config.yaml
num_hidden_layers: 8
hidden_size: 640
n_experts: 64
experts_per_token: 6
d_expert: 144
d_shared_expert: 0
hidden_act: "geglu"
moe_layers: [0, 1, 2, 3, 4, 5, 6, 7]
router_score: "softmax"
normalize_top_k: false
routed_scale: 3.7
balance_loss: 0.0125
balance_bias: false
init_std_router: 0.0156
lr_router: 0.000416
num_attention_heads: 10
num_key_value_heads: 10
head_dim: 64
vocab_size: 8192
norm: "rmsnorm"
norm_place: "pre"
norm_eps: 1e-05
positions: "learned"
qk_norm: false
attn_scale: 0.125
tie_word_embeddings: true
parallel_block: false
init: "uniform"
init_std_qkv: 0.0206
init_std_o: 0.0
init_std_up: 0.0206
init_std_down: 0.0
optimizer: "muon"
learning_rate: 0.0114
beta1: 0.95
weight_decay: 0.018
lr_head: 0.00669
max_grad_norm: 1.0
warmup_steps: 200
schedule: "wsd"
decay_fraction: 0.835
decay_shape: "linear"
final_lr_fraction: 0.0
batch_tokens: 262144
max_seq_len: 1024
doc_mask: true
train_tokens: 1547000000
max_steps: 5902
dataset: "wikipedia_en"
Below are experts of layer 3 (counted from 0) of a mixture-of-experts language model. Rows are named gate (a neuron's input weights, with its number), up (a neuron's input weights, with its number), down (a neuron's output weights, with its number) and show model dimensions 160-319. Each number is 500 + 50 x the weight over its row's rms, rounded and kept within 0 to 999. Numbers have three digits each.
Before each expert's rows: "raises" lists some tokens whose logits its average output raises strongly, later layers aside; "comes before" lists some tokens at least twice as common just after its tokens as in all text. This comes from a sample of Wikipedia text that the model never trained on. Tokens count by the router's weight.

# expert 54
raises: ",", " of", " and", " in", ".", " from"
comes before: "s", " of", "ed", "ing", " to", "er"
gate0:500521499537478497449592412538447492520516463457503499427519456436489483436489482493523502448541478485531538469511503424483458525547568469615492563480515505505515508474476494482520554435485526460546511430519537498425515540542528481516534532433467617547547521396488397458503455531486430561466537448424478533438542562455542513500531520372563523530370478578495582509463394483600509519574585479457563556438460537531510569458431513402392486538430512438395481444568422452523518514635489
up0:521474463499488581462480514490506598456415516474443462475466505526428547476560443461531479443572508500458477508537482507446520425442508520479549442486451514538500485572525417561533457468519589620462580484560475417522484512511468513518551485527477453524467506479513526548495561521604586509521552539501476513509521493492529567469574543537507409497577428527434540551492531569514574540412432407474438563482504491448603630403478482481441321466524471486528413480484477549523545468431484
down0:479585488494451488489543527556538471455547448470517579420487484477604523422442555435442555541423533346555548497483421504455475529588601495551357569544535405402565570523380584496455477538610433516580473431591513517499585416464393496458538529444411522573426583525475489451527504576477469477441544435540546523413541528440553430444539480516567595541476492606512566521575472485576534417627534596413475527520531489511553497553459421517447538553432471475444498507575503500491580487540537

# expert 20
raises: "s", ",", "-", " |", ".", " and"
comes before: "|", "-", ":", "==", "===", "="
gate0:483539473523594513409512403545541507396510480510496447547491580501432481465576508448543434457523403492631461521482460425511492475526446466494422469476523526484413450527446461525580545509499555420565549548524470515512443482531545499535471520456549487563460511442441484544531483577509392571409431479473542511493533587466549549444518426369517493479432468576514548475526443570506477472533449549460546399537466494489515503373444504465443555504368617414442467428509445503481520583574529
up0:541470470507408573504474452567503453503441503519434449505404526562523589504546470515465510515550458544506445446503428489511585478498519546506391538494491523527530480575529436511442490477494544501510469528543467435394530576458518489537515458482606546422605549494513493503490534542523561512489559466512585433523543549547511583471457593424485461511645461479476538546460423514359463594356488446507554604459472457564532533436529550482491429529498447515475443581540512449484498381477429
down0:425553510512544426494541513575500466496520437451458513489513494467503517443514520458514538505441460516519526504419460473346519466489486451418501599465471418369446556453480552402518427479505550435467467527496499512509528387445463482509535509508440505564442544552501473459503491448525429519478457567446463498459518526449482496389542548477585518474439506595593492516580485516425589475556419526435466484521502517465491418494510607505453532460442479496518567404475444506472512585438530

# expert 21
raises: " ", ",", "-", " of", " in", " ("
comes before: " the", " a", " to", " of", " as", " in"
gate0:528514414456584415523472495484418533449492449492529448437448520507538552377411568476550526500541402455528457436525501506561598560436470439468454545544462551566509521511445558545555480486529510544506453530583521507423458447478541512525496521433495573451526506437481517627488439528503549513471455466483426518473431530442538549435537457401547490465462497585495513522604478439535456509524490509485479505503557501541514446474464511445490449481400509418469514473480490579489485538512501
up0:470529528470508566564516462563461421590474531547414494588516398495532510469616361530489520496515488541365492514493455535458490483512553616554457474369458509538528541545550393543407528494459502433467517452484494479525533637475405486489529481499585454541484402478525515386474596527473487518518530544460527460521515520651563544567478552493440470461558517490467451570453526516433532624433514450467558574543511543513498533462514468474482423580498500491482404511567436519529573448446432
down0:569539521445506405438445625496479496493609608450491606494474546421497522547455507383505528519537502453523515529516512491515516521481456448554460518466531422475517425531362500421536518534536521530593441509559462510448492486413484545485459636483421441534460612478422493537480494458455474525447405481482522480480502482453576525459536486586565553546426526555531514446569522522438501371458457542389480433553461502536592421534394487595468477431412459457525544465475516467478486468548506

# expert 24
raises: " ", " the", " a", " an"
comes before: " the", " a", " his", " be", " its", " it"
gate0:454591531483510472494530561629479574517505474482517472494476485496530532483502483493462520506536380469530512459523533590483569494499588461547389488412489617538581589433498490551488521462529504517483531556533472510467469552472568530411407547447430519524555472472438475568526506489439353616458458421473458461549473511490560520472533481361487515491475554513600540517479505598633517580528514479469466503508473471559542592394460541548416470505417533420488564457502488464543408472540505
up0:489486469460447431486517447488501435554432515509438459475543570568556615502594369485513595519495455480373513495479524511497457629515470610547516533498506571443538477534506464493498572476489464490522459439542481488498517467532497498435503499503547489532522524469541466429426460522523575568455495594438523491554498592517504516494472542521587418493545553458477428552454517499485440539377587445552521492469481525476437604478504424447495492491478442550414435518548377498421508493514547
down0:474568589517505517533433467552474461466538464500482635473493458433485494491476520418557528486563511418549434539525514458501566448474451415547437562527498485460577497480428485544466460454649530533481523462475574600481520412412443439565461535519390490590479520578519475471500505482480490564480471501446537455478495585382539530443538407445541521544363524554568529450554517512550508484497430520414456463593518486544541435586403514465397436500349555457517450413480492511440437530489489

# expert 11
raises: " ", " the", ",", ".", " in", " a"
comes before: " the", " a", " his", " in", " to", "ing"
gate0:458546485485488518487507507483497581469474458538515397465506522527557496452462576514393422482569407552579513524494508507454546481462494433475512642473501526512527555484452499531542471497523488537538509525658500440493503506499475521497438473416450502543478473424477423430526470525473460509446454469492525442525539514366505524546536493437589482500533427599461512514529486590457436490481500477495512431470464494528528555439470570486428440459442425432478539449534459519532519545575515
up0:503505529467504518511570475531499500475454499505434543599550470520463533497550441457587548460531503446426452460485458468588467558524552517540458477467414566441525456563527408604498568475504545481513516513469451447480545525465490514469542534573523489502529508544516482502470473570494540514591578498525530502566528527479560630481426517512425480434503497409477488503516476496527505603530537463555534522492540524519537467476492428440494476469589530555508395557550516460524597473468475
down0:525503594555510516446460452543452444471562509431525541506481490531557494469491489440490492420513501349514497538513503568476568490490535528468542610565513445408570551489487539459548557453514549446564457460481538504502513485544371508463393503511440427532474561529457485465501494493552400463433488504578482514491542519462474506353561544513554568542436558523507591516547535505528488359496429553456499472477483468460498439568478448530418510487470475388537528506536442487470496532537509

# expert 1
raises: " ", ",", " and", " in", ".", " the"
comes before: " the", " to", " in", " by", " a", " of"
gate0:426518541477601554390500451565482548454524452534462462567488577468466496459512505477630533519596395454573492533464503468485527567466471449594435502516475577461440506520497461513511536434508473502425541413457452514446407525465549488526523533511538534580523495500455475496502574527447402456552479487476430542499509573422456547491514509368590554485406516475523500472616476542541522460485546520499582481554442495505502506405468522451472526520360537523434508477558467580549589538433544
up0:495505481518459451576492498554481518565429532532475500503490480561473513482534422484535552435587508533506451480507420467530384580484602540506465512459495519512572480534505466552521529571514506474501482497516485408478496505485504498443528478474574521504538520450542532379437497507550571471452507512407526472553522462590604451510461599484483449473601503528554478549580480495435461513360501533504533442478558486496493563475513539545465416485501481515531459508502553531469571471404539
down0:486457487575536551438447444535574522397499474382523617508446555470564447472540447514497505474493534408558546539520494502512599499427499477376497486557438521374494593437440556514491485500509494520497527421517504480473468429513451514495502549516448518473446537495439532470530469482494435533566501497607575535496522464490538495487456463512589496538447506507496545527532518515526520448543485478401566519512438416544555522513511560516356469424364439447519484476551501520422520545547442

# expert 47
raises: "Burn", "Train", "Liber", "Review"
comes before: "1", "2", "3", "4", "5", "6"
gate0:487558513502540445479477465519493544418484503528461445479526547514479560467519544561586575536527523529568508528493482535588560443488534522573490539512464501545546577492472483558506494456524633571553567453514508462509486527467489514566507575542497510461535397546436493565500538570442472498431518455454467566417515599424607525440462451475612530456490534496526557522498468513494479409533524574503454592535516482484595536469445510509447515568477580374414586464505467523486578459477512
up0:499501520510488581517541437535487528541490529488516509585427481495473505404463472410446493504535450513535475469509523466517457526508507467468470492412523566516430452525516383538471521503466424486501429559526465448487551554474581492527520419474571512443595463388575567431476466481526563520543469504448445492564497554496498597566528521433427443532487482448487429513459493509509474598378464412524553445468525505502459509410523506448521489482470479526516391576490429473526470524350525
down0:441539576477501510542492479551562478398541517453502576497495530446548547401468504442511519469547564385563515547488498524496424490513477458450484545563451513494510425476460608428558477457417467561516431531461503542447479390514365480448531511484456461607460489519514513455587539558471474547538437487605477427478455572498531454458484464583581520502469520572538504492571502497512474396514431575401538491475412455499516421548451534526438499471540528424455546536391589570357521538570523

# expert 32
raises: " the", " a", " ", " an", " its", " their"
comes before: " the", " a", " be", " to", " his", " an"
gate0:531606564465576492471492533493426393469456442507460463460479485475477594475526465462478488472534395475548479477511503463473535543491476501507464526492499549427395574515517478552511559452511527540504476592546532466446508490515540493470536486397529600537409456459473512573575484535565381512480498379549422538593537605481514548565516449486533483513525502557496556450474566510530527496475557492511534514621533514550520573445459541495485449581542611400501439456452508469519577497492537
up0:491527547517442482586614433491531489534429492481427510555522549543526534466538341477548521520577467518385472451529476571513422589528531649554475490583536543535544462551514420540450493463509480489460558523495464477439501516448490480510519563522553468548536469545485444431439471565487488528406566484351480445554590477523465537517512585438532443414522470502477536575470465472531478486434475464593525520546528478487485485396488527506484470492452499551499484530527508477492499512390556
down0:472492546519527508435390533580547492375541526472425593476503484457572504515509514486463546507503574490574543510517414502505413476476490522506430528514387577469520419531481513550477525449516538542497552512535486533478419450474476527482449486487396394569441558468542501538546428487523467502488377477582581432457518553422605599440516441568589465526484509501536547451571499507510547487506436574443550501544421475495577449588478478574424494461476539369499495495469526512483480509512479